Weights of a small mixture-of-experts language model, trained from scratch on English Wikipedia.
Size: 8 layers, width 448, vocabulary 14864, 82.9M parameters.
Experts: 8 picks a token, 32 empty slots to pick.
Training: a variant of Adam for the experts, 9513 steps.
Below are experts of layer 5 (counted from 0) of a mixture-of-experts language model. Rows are named router (the router's row for the expert), up (a neuron's input weights, with its number) and show model dimensions 224-335. Each number is 128 + 32 x the weight over its row's rms, rounded and kept within 0 to 255.
Before each expert's rows: "mostly gets" lists some tokens that are sent to it at least half of the time; "comes after" lists some tokens at least twice as common just before its tokens as in all text. This comes from a sample of Wikipedia text that the model never trained on. Tokens count by the router's weight.

# expert 10
mostly gets: "ich", " played", " competed", "inn", "″S", " scored"
comes after: " for", " at", " in", "–", " played", ";"
router [ 75 152  64 125 140 141  47 118 136 104 187 173 112 175 105  96 140 132 106 161 102 138 162 160 114  69  96 140 126 124  96 141 151  87 114 106 125 118 140 142 149 135 158 176  45 116 132 169 114 190 134 117 102 103 154 178  93  93 185  98 132 151 165 105 127 136  83 132  82 175 131 178 128 144  83  77 207 118 128 184 145 146 144 125 185 129 177  56 122 117 132 130 100 118 131 174 150  78 137 124  86 118 102 155  89 139 121 112 140  84 176 116]
up0 [ 76 166  83 182 130 187 118 104 129 119 188 119 124 127 123 195 150 176 126 171 131 136  78 108  64 172 114 156 103 155 115 131 141 203 158 107 158 135 191 185 121 128  88 103 113 127 165 117 142 157 142  92  74 127  95 137 123 117 112 105 122 147 153 167 101  82  74  69 130 115  57 154 103 149 160 165 142 144  97 129 121 115 141 118 114 138 109  70 118 163 130  95  74 166  84 147 165 142 155 183 117 112  70 151 121 119 188 160 154  89 149 103]

# expert 65
mostly gets: "In", " In", " in", " during", " throughout", "During"
comes after: " in", " of", ".\n\n", " In", "In", " from"
router [ 75 115 117 132 122 112 124 118  69  97 120 191 107 127 166 109 172 179  51 166  78 137 123 148 106 106 138  99 147 110 116 113 136 112 138 135  87 115  92 132 127 119 190 145 108 160 142  91 139 188 113  98 145  98 161 137 154 145 119 101 162 162 124 201 118 109 127 182 139 149 149  97  85 125 128 110 185  56 162 176 166 151 142 141 157 145 149 112 135 104  65 199 133 161  85 146 113 128  76 155 103 125 104 170 104 118 159 133  71  77 169 150]
up0 [100 123 126 155 178  83 110 128  94 163 108 171 172  91  90 111 127 184  57 110 115 119  79 135  94 138 107  79 187 138 142 130 133 117 121 141  71 111  67 132 173 165 148 116 183  87  80 133 161 137 114  74 167 149 196 169 143 143 121 123 162 219 144 180  86 111  35 135 102  92  79 130 104 121 129 115  65 100 123  80 148  61 136 150  99  85 129 113 139 138 110 107 165 104  64 167 147 124 182 127  50 127 100 140 100 135 156 126 143 134 124 154]

# expert 112
mostly gets: " made", " became", " known", " held", " used", " released"
comes after: " was", ",", " also", " and", " he", " is"
router [101 110 104 135 110 124 126 137  47  88 130 178 124 144  68  81 154 108 162 141 113 119  97 114 144 130 128  73 102 124 149 124 204 166 113 105  70 104 124 113 133  80 155 164  99 121 130  65 130 152 137 103 160 165 100 144 121 119 141  31 122 146 170 142 120 106 120 128 103 127 129 177 110 176 168 104 120 122 109 196  73 171 157 113 110 174 130 103 100 121 139 197 144 175  59 146  76 164 110  97 127 103 150  91  76  89 123 105 151 128 166 129]
up0 [136  90 113  42 142 125 103  89 131  90 141 231  95 122 142 163  73 102 146 130 136 104 111 147  89 113  53 138 141 145 154 145 152 134 151  91 136  91  55 112 107 102  87 131  80 140 164 130  82 157 113 135 128 118  93 107 117 162 145  89 157 167 152 135 108 145  88 187 139 103 177 137 158  88 121 161 147 151  95  72 163 175 154  99 154 147 144  96  75 149 117 151 169 114 137 172  85 165 190  88 132 133 104 194 125 146 115 129 218 131 100 136]

# expert 87
mostly gets: "″W", "″E", "°W", "'\n", "%)", ")},"
comes after: " |", "8", "–", ")", "4", "5"
router [ 63 109  91 159 140 137 106 136  81  97 142 188 139 167  83 144 112  94 144 145 109  96 154 132 113 131 122 150 149 136 160 140 175 142 133  95 126 110 133 165 155 112 113 139 119 112 109 141 169 189 147 125 103 137 154 137 109 140 112 124 147 150 139 140 109  79 102 165  71 156 102 163 104 152 106  90 146 118 175 184 129 141 211 141 143 123 197  67 131 105 150 186 122 129 164 148 136 117  74  79  83 144 135 117  68 121 122  97 141  97 165 139]
up0 [107 162 108 160 119 117 148 135 132  87 151 115 144 118 118 119 114 111 112  77  61  75 148 111 101 158 166  96  56  82 107 126  90 145 135 161 120 204 125 151 152 124 136 104 117  20 112 104 114 118  81  59 146 100 181 166 110 155 105 113 100 190 127 118 116 113 122 113 128 137  95 166 157 134 119 154 130 112 121 165 119 117 110 212 138 104 136 155  67 132 129 151 156 110 152 186 192 134 140 163 170 113  89 137 101 175 168 107 127  53 143 160]

# expert 116
mostly gets: " Mississippi", " Texas", " Arkansas", " century", " Tennessee", " Bengal"
comes after: " the", "0", "9", "8", " The", "7"
router [ 82 120  47 123 116 181  54 120  97  86 177 150 101 120  75 106 153 104  85 182 124 143 102  58 127 104  75  98 109 109 161 110 177 179 134  84 129  92 154  99 149 137 135 161 110 188 185  99 118 140 145 132 131 139 151  95 189 148  92 102 127 141 101  82 148 150 112 165 102 135  71 106  84 172 114  85 172 147 151 143 118 138 154 147 152 125 220  36 132 131 148 163 124 119 129 133 135 124  91  98 140 112 121 152  83 123 148  98 103 131 129 173]
up0 [ 94 127  77 192 153 170 130 163  73 158  62 122 132 117 150 117  29 183 125 120  81 138  97 192 157 103 135 156 121  98 129 115 127 172 112 161 167 198 185 164 144  87 185  97 120  89  98 155 170 205 176 113 133  82 132 161 121 157 116  73 114 121 136 146 119 145 168 132 150 100 137 137 172 171 107 119 140  90 151 110 126 170 148 126  62 147 192  83 131 100 155  99 138 102 123 131 179 182 158 104 136  94  83  86 138 115 115  63 118 129 202 120]

# expert 126
mostly gets: " a", " another", " an", " this", " same", " This"
comes after: " a", " as", " is", " an", " of", " with"
router [ 83 104  72 154 157 139  54 156 109  38 143 197  93 133 104  83 168 163 107 147 107 142 160  81 162  91  99  91 116 100 147 102 149 170 173 107 114  97 130 154 117 100 152 123  78 133 157 125 155 177 121 115 114 144 199 116 143 112 140  89 140 150 145 113 109  93  88 182 104 143  84 179 111 146 151  89 209 114 104 174 124 181 144 149 129 199 196  74  83  92 115 179 118 115  97 137 145 136 127  84 123  81 101 124 135  87 129  95 140  96 139 138]
up0 [122 113 127 104 110 113 145 118 129 165  95 175 228 119 124 164 160 143 110 207  94 171 122 150 125 144  98 141  90 117 135 167  95  88 156 118 180 166 125  95 113 183  67 158 117 129 118 109  68 117 157 166 131  88 101 121 144 118 137 125 104 101 117  88 120 114 193 174 136 164 112  93 201 147 125  87 145 117  85 119 116  98 155 128 146  81 131 135  98  47 109 159 132  82  71 153 163 175 122 137  54 124 118 170 141  98  80 106 106 151 172 124]

# expert 17
mostly gets: " able", " considered", " possible", " soon", " nominated", " arrested"
comes after: " was", " as", " is", " be", " were", " are"
router [107 115  90  98 147 143  94 150 105 133 164 189 147 119  72 108 110 128 127 170  96 130 113 108 145 111 144  91 113 177 153  36 199 180 115  89 123  87 140 168 180 126 180  97  70 135 150 130 146 163 147  65 128  97 145 160  89 114 120 114 171 145  82 100  91  98  93 164 131 126 109 192 135 175 136 124 114  92 158 176 147 166 158 165 110 113 204  71  74 109 179 184 126 118  83 122 121 139 153 128 102  85  76 118 133  68 151 109 151 124 188 162]
up0 [145 142 131 136 192 118 114 173 139  92 142 137 140  88  93 131 129 134 141 108 167 148 175 118 114 150  90  62  78 108 117 112 119 162 177 129 100  75 138 162 108 148 151 154 130 104 115  75 122 154 100 130 140  41 145 169 118 108  96 155  77  92 135 146  80  89 148 163 135 190 102 146 181 134 168 127 130  85 124  82 100 160 143 216 104 115  72 163 120 134 135 160 146 114 125 143 148 150 102 120  93  77 111 116 101 152 129 202  98 146 165 110]

# expert 27
mostly gets: ".\"\n\n", "\".\n\n", " tells", ".\n\n"
comes after: " |\n", " \"", "|", "\"", ".\n", " him"
router [ 51 132  57  79 150 178 110 163  71  86 169 175 127 105  83  87 136 126 129  82  95 132 138  79  82  92 116 137 166 110 107  95 122 169 117  55 123 176 112 169  98  84 116 118 116 101 108 107 141 142 135 119 140 120 123 170  64 111 114 118 113 163  86 180 188  84 114 192  97 120  88 123 155 200 121 119 123 151 120 181 144 175 229 116 159 129 161 106 113 126 159 207 117 166  92 151 104 127 111  84  78 137  58 138  73  85 116 109 109 127 144 126]
up0 [132 161 137 101 101 161 138 111 175 113 136 171 124 172 111 145 179 172 157 103 116 135 151  97 159 166 192 159  65  91 164 152 121 178 154  78 146 100 129 127 161  94  92 137 134 155 134  99 113 118 104 128 160  99 149 127 152 115 137 128 123 134  99 103 208 154  97 180 113 175 168  86 143 139 186  97 143 134 137 120  75 157 139  89 181 137 106 155 131 113 151 131 136 115 134 149 104 105 119 176 161 193 155 150 112 166 118 203 101 132 159  96]

# expert 106
mostly gets: " Texas", " Korea", ")\"", " Carolina", " Florida", " Sweden"
comes after: "0", "1", " in", "2", "8", " United"
router [116 101  30 177 130 141 100 134  83 110 134 132 124 136  29 101 136  70 128  96  83 115  62  61 109 107 137 108 163 141 154 103 189 156 139 127 128  94  97 131 100 125 133 110 112 150 169 149 109 158 137 167 154 109 150  94 197 167  68 104 159 170 120 132 127 107 104 161  85  73  94 103 151 218 134 111 164 114 116 108  98 189 176 140 147 102 171  90 106  90 152 205 114 107 130 148 140 121 124 109 103 156 147 188  55 116 158 103 132 107 157 121]
up0 [ 90 141 157 127 129 103 146 156 134 115 127 156  92  65 159 112 121  95  52 152  96 139 156 136  86 179 113 128 100  79 116 109 134 115 162 180 139  90 135 144 153 109 135 121 140 106 136 129 123 138 139 107  96  99 110 147 143 116  97 100 130 158 102 140 114 132 143 183  92 122 101 142 130  94 136 111 180 110 132 165 149 210 176  71 142 121 151 132 142  93  57 114  58 104 146  71 144 136  92  92 126 100 122 119 113 144  60 181 198 174 162  94]

# expert 115
mostly gets: "°N", "°S", " before", " since", " until", "′N"
comes after: " at", " the", " in", " from", " on", " during"
router [ 94 140 105 117 149 122  91 113 106 150 151 209 162 172  72  70 138 176 106 155 125 103 154 116  65 109 150 133  92 123  79  67 106 115 170 100 128 103 159 151 161 115 154 101  87 137 116  81 129 178 119 116 128  75 148 140 107 133  99 136 139 177  74 127 126  99 137 177 128 154  85 110 132 117 131  58 178 154 105 178 130 197 132 162 117 151 142 112 114  97  89 198 120 124  66 121 117 126 131  65 141 109  87 137  87  79  45 103 106  89 180 144]
up0 [ 93 160 113 186  87  95 181 198 157 137 173 182 172 123 109 169  76 114 142 104  93 108 129 196 178 110 137 122 130 175 170 168 126 120 138 123 150 139 116 152 115 122 187 140 109  97 146 145  80 237 142  95 172  95 133 149 121 112 128  79 133 101 180 114 111 134 122 128 122  53 173 176 163 103 186 185 132  47 170 199 120 114 151  89 167 148 116 163  96 126 128 174 137 108 160 107 155 131 113 109  86 102 104 105 125 137 111 130 103  95 127 179]

# expert 11
mostly gets: " MPC", " ·", "|---|---|---|---|---|---|---|---|---|---|---|---|\n", " JPL", "|---|---|---|---", " ±%"
comes after: " |", " ", "0", "3", "4", "5"
router [ 97 146  78 111 106  88 123 134  90 138 129 174 116  96 122 112 138  99  96 112  80 108 120  89 156 136  99 121 136 145 162 147 121 139 105 105 114 123 147 151 139 131 134 120  91 187 167 107 121 165 173 123  86 140 142 187 144  96 146 104 156 137  91 126 131  95 101 204  98 153 115 167 131 141 104  86 146 143 147 153 117 140 228 111 129  72 149  77 106  82 189 166 130 127 119 115 102 151  44 121 134  69 107 166  58 104 136  86 108  91 139 131]
up0 [ 76 197 131 111 131 141 140  94 154 133  71 142  90 151 139 116 152 113 147 149 118 101 119 133 134 163 114 120 131  84 114 137 127 138 124 101 117 145 140 172  96 170 118 128 152 104 147 116 232 114 174 131 155 155 129  89 181 104 124 152 116 107 121  77 158 116 170 158  96 158 120 110 176 143 160 160 195 189  73  87  41 139 140 196 106 149 138 132 111 148  99 192 125  54 139 187 209 106  66 124 128  82 124 139 116 121 163 101 125 174 139 161]

# expert 105
mostly gets: " Radio", " Nintendo", " ESPN", " Billboard", "Reception", " Remix"
comes after: " ", "2", "–", "0", " (", "/"
router [ 56  98  69 112 153 156 130 118 120 142 158 162 122  88 116 114 155 138 116 129  90 126 112 131 129 101 131 119 113 165  94 171 146 152 157  88 129 142 107 133 136 151 155 114  88 122 110 146 122 140 146 129 150 100 169 184 127 147 119  97 185 144  72 170 168 131 128 179 106 140 147  89 111 114 118 121 174 167 117 119 143 175 210 225  90 115 191 112  84 158 118 166 149 146 103 161 157 134 134 116 129 148 108 157 112  91 119  67  99 103 140 129]
up0 [108 108 123 108 141 112 131  88 124 112  95 102 110 122 101 154 154  98  98 196 123 105 102  67 120 110 128  59 135 141 140  90 114 120  94  89 152 150 141 101 181 125  97  82 161 135 147  98 162 133 114 120 104 115 139 106 149 115 109 146 146 111 129 114 122  87  92  89 137 147 139 105 134 224 149  80 120 145 111 158 122 127 149 153 118  80 127 126  62 118 182 122 142 155 152 145 198 140 116 144 126 149  87 164  89 160  64 112 104 126 130 125]